Experts of a small language model.
Size: 9 layers, width 384, vocabulary 49142, 64.8M parameters.
Experts: 32 experts in each of 5 layers, 112 SwiGLU neurons an expert, 2 picks a token, a softmax router.
Training: a variant of Adam for the experts, 2372 steps.
Below are experts of layer 6 (counted from 0) of a mixture-of-experts language model. Rows are named router (the router's row for the expert), down (a neuron's output weights, with its number) and show model dimensions 0-127. Each number is 50 + 12 x the weight over its row's rms, rounded and kept within 0 to 99.
After each expert's rows: a language model's description of what the expert responds to. This comes from a sample of Wikipedia text that the model never trained on.

# expert 1
router:60 55 60 49 46 52 38 53 54 51 37 43 59 46 55 27 40 61 39 34 36 57 35 60 48 48 65 71 57 27 48 61 45 58 60 51 44 53 41 51 69 57 54 46 50 17 54 25 45 57 37 47 65 20 38 50 59 54 38 46 65 51 49 51 65 56 36 38 56 49 42 58 31 60 52 68 42 62 42 48 62 44 40 34 38 26 41 48 50 55 46 52 34 45 58 36 59 40 47 63 82 64 62 35 36 30 59 55 41 30 42 58 38 53 59 50 53 54 66 66 59 40 44 25 42 46 50 55
down0:56 66 44 31 48 67 21 35 60 39 41 52 51 49 28 17 51 64 56 49 58 47 48 39 59 42 22 42 58 50 43 63 56 65 31 33 53 53 55 66 39 57 39 48 28 44 61 53 64 60 43 48 36 45 64 47 43 34 34 51 70 83 33 51 49 61 62 41 39 48 57 57 30 23 35 42 43 32 46 39 58 65 51 32 43 49 63 42 34 43 58 41 57 58 46 62 39 57 67 74 52 51 47 46 53 61 39 42 60 31 20 61 61 45 52 65 42 48 53 49 51 44 63 59 49 60 49 19
It responds to: First pieces of split words, often a lone letter like l, r, J or p after a hyphen, space or line start.

# expert 16
router:43 50 60 37 42 33 40 52 43 69 51 42 59 50 67 52 55 50 49 46 43 60 36 34 36 60 60 63 55 37 59 61 37 54 71 42 57 23 27 43 58 43 30 47 66 23 54 23 43 58 35 42 51 41 31 47 61 41 52 60 70 74 42 53 48 44 48 32 53 42 40 55 31 43 56 54 30 45 34 67 45 55 54 27 44 50 51 48 78 71 36 53 30 31 53 46 48 47 41 66 89 62 54 45 38 40 45 70 26 52 41 56 49 45 52 54 51 53 71 65 55 39 39 22 41 55 58 69
down0:44 64 55 40 60 41 56 35 46 34 55 47 49 56 49 33 50 64 45 68 46 38 44 56 46 57 44 58 49 75 52 40 62 63 51 44 53 48 44 39 37 57 60 66 50 63 51 55 30 61 31 19 44 50 58 58 53 50 43 25 55 43 32 53 26 54 59 65 34 60 31 49 45 48 54 47 16 40 46 49 46 44 70 53 42 73 51 59 56 69 52 47 42 39 34 34 64 54 44 55 50 55 47 42 42 44 60 49 55 47 39 31 30 44 68 70 59 56 59 33 28 79 54 57 49 41 27 48
It responds to: Capital first letters right after a table pipe, semicolon or of, such as | K, | T, | P, in sports and election tables.

# expert 31
router:64 29 46 44 52 32 31 61 65 57 50 48 61 40 56 41 71 36 58 44 32 42 42 43 28 48 47 64 48 48 41 41 42 52 60 44 75 34 50 56 77 39 48 62 61 26 41 37 57 47 47 47 71 38 38 36 47 45 41 53 69 40 34 50 57 45 36 44 42 43 42 59 39 48 51 76 23 48 35 51 72 42 51 29 48 30 51 50 66 37 36 47 43 51 36 49 46 27 42 56 41 66 67 56 37 35 51 65 33 50 39 78 32 34 56 61 56 61 73 64 61 39 43 37 39 65 59 51
down0:50 63 28 40 45 75 51 27 50 46 59 57 53 36 38 45 45 56 40 47 44 69 47 53 56 60 55 38 26 49 59 51 64 35 49 45 61 47 36 43 39 41 70 62 56 47 47 63 49 76 51 53 38 65 56 57 55 53 51 50 47 35 45 54 56 61 41 45 44 30 60 42 50 35 34 33 62 39 45 39 61 74 64 48 58 52 43 45 55 17 28 49 31 55 67 47 47 43 62 39 36 43 66 30 35 31 44 55 49 53 47 62 47 52 69 38 38 66 49 36 49 50 56 42 46 37 62 36
It responds to: Joining words in lists and phrases, such as and, or, such as, as well as, often fused with the preceding word ending.

# expert 25
router:38 47 51 31 36 54 09 77 65 67 39 35 68 30 35 38 64 42 39 58 46 45 37 59 47 47 30 70 47 29 37 39 37 42 69 46 69 43 48 37 83 49 35 74 55 20 54 34 68 55 42 49 54 33 19 38 53 58 40 60 48 42 34 60 54 42 37 52 58 35 27 57 27 46 51 65 43 59 33 53 68 48 52 24 49 42 46 47 75 60 37 62 30 45 51 31 33 43 49 69 51 57 69 49 29 36 53 56 37 50 44 66 28 39 56 49 63 67 65 70 63 35 31 38 51 43 72 66
down0:51 58 64 36 31 62 64 36 52 62 54 49 32 45 46 39 60 30 37 51 49 33 81 63 35 68 53 44 35 45 30 69 39 42 49 59 48 74 30 33 45 42 48 40 54 23 53 49 27 34 51 70 74 57 58 43 63 42 48 60 54 51 46 55 25 56 60 42 46 32 48 55 64 51 54 49 49 39 32 34 59 40 66 67 51 51 48 54 45 37 41 65 52 41 57 59 46 51 55 50 61 41 57 44 42 51 59 58 33 45 58 51 47 45 65 54 63 40 56 52 47 46 35 38 59 58 36 37
It responds to: Prepositions and conjunctions starting phrases, such as before, when, while, , but, plus that after verbs and paragraph breaks after headings.

# expert 15
router:62 50 66 27 43 45 34 48 44 59 36 49 52 40 34 45 64 42 38 51 39 49 46 39 53 52 66 61 56 52 39 68 30 57 61 45 63 50 33 54 65 52 22 60 74 32 46 45 46 52 45 46 55 32 33 37 65 54 39 53 70 54 57 38 55 29 50 50 51 24 40 50 30 42 44 58 34 50 40 47 47 47 35 22 41 30 41 42 57 63 49 51 42 36 51 41 47 43 48 64 73 63 57 45 33 49 53 67 38 43 44 73 46 47 54 73 64 53 54 66 57 43 27 13 51 57 52 63
down0:61 40 29 23 41 45 24 53 36 41 48 41 64 28 73 49 23 54 48 39 52 29 53 41 46 42 57 16 52 22 54 52 46 46 66 68 49 51 75 63 41 33 29 27 30 48 54 62 41 61 57 35 57 58 51 44 55 62 39 60 43 53 49 61 67 38 49 63 37 72 47 63 54 43 49 63 42 43 66 45 48 67 50 50 34 38 68 69 57 41 37 49 62 70 42 45 45 57 43 47 34 62 50 53 64 55 54 37 41 49 30 44 51 42 28 70 48 65 39 46 32 32 64 22 50 62 67 49
It responds to: Math markup tokens and table punctuation, such as backslash, _{, ^{, partial, braces, and opening parentheses in formulas or data tables.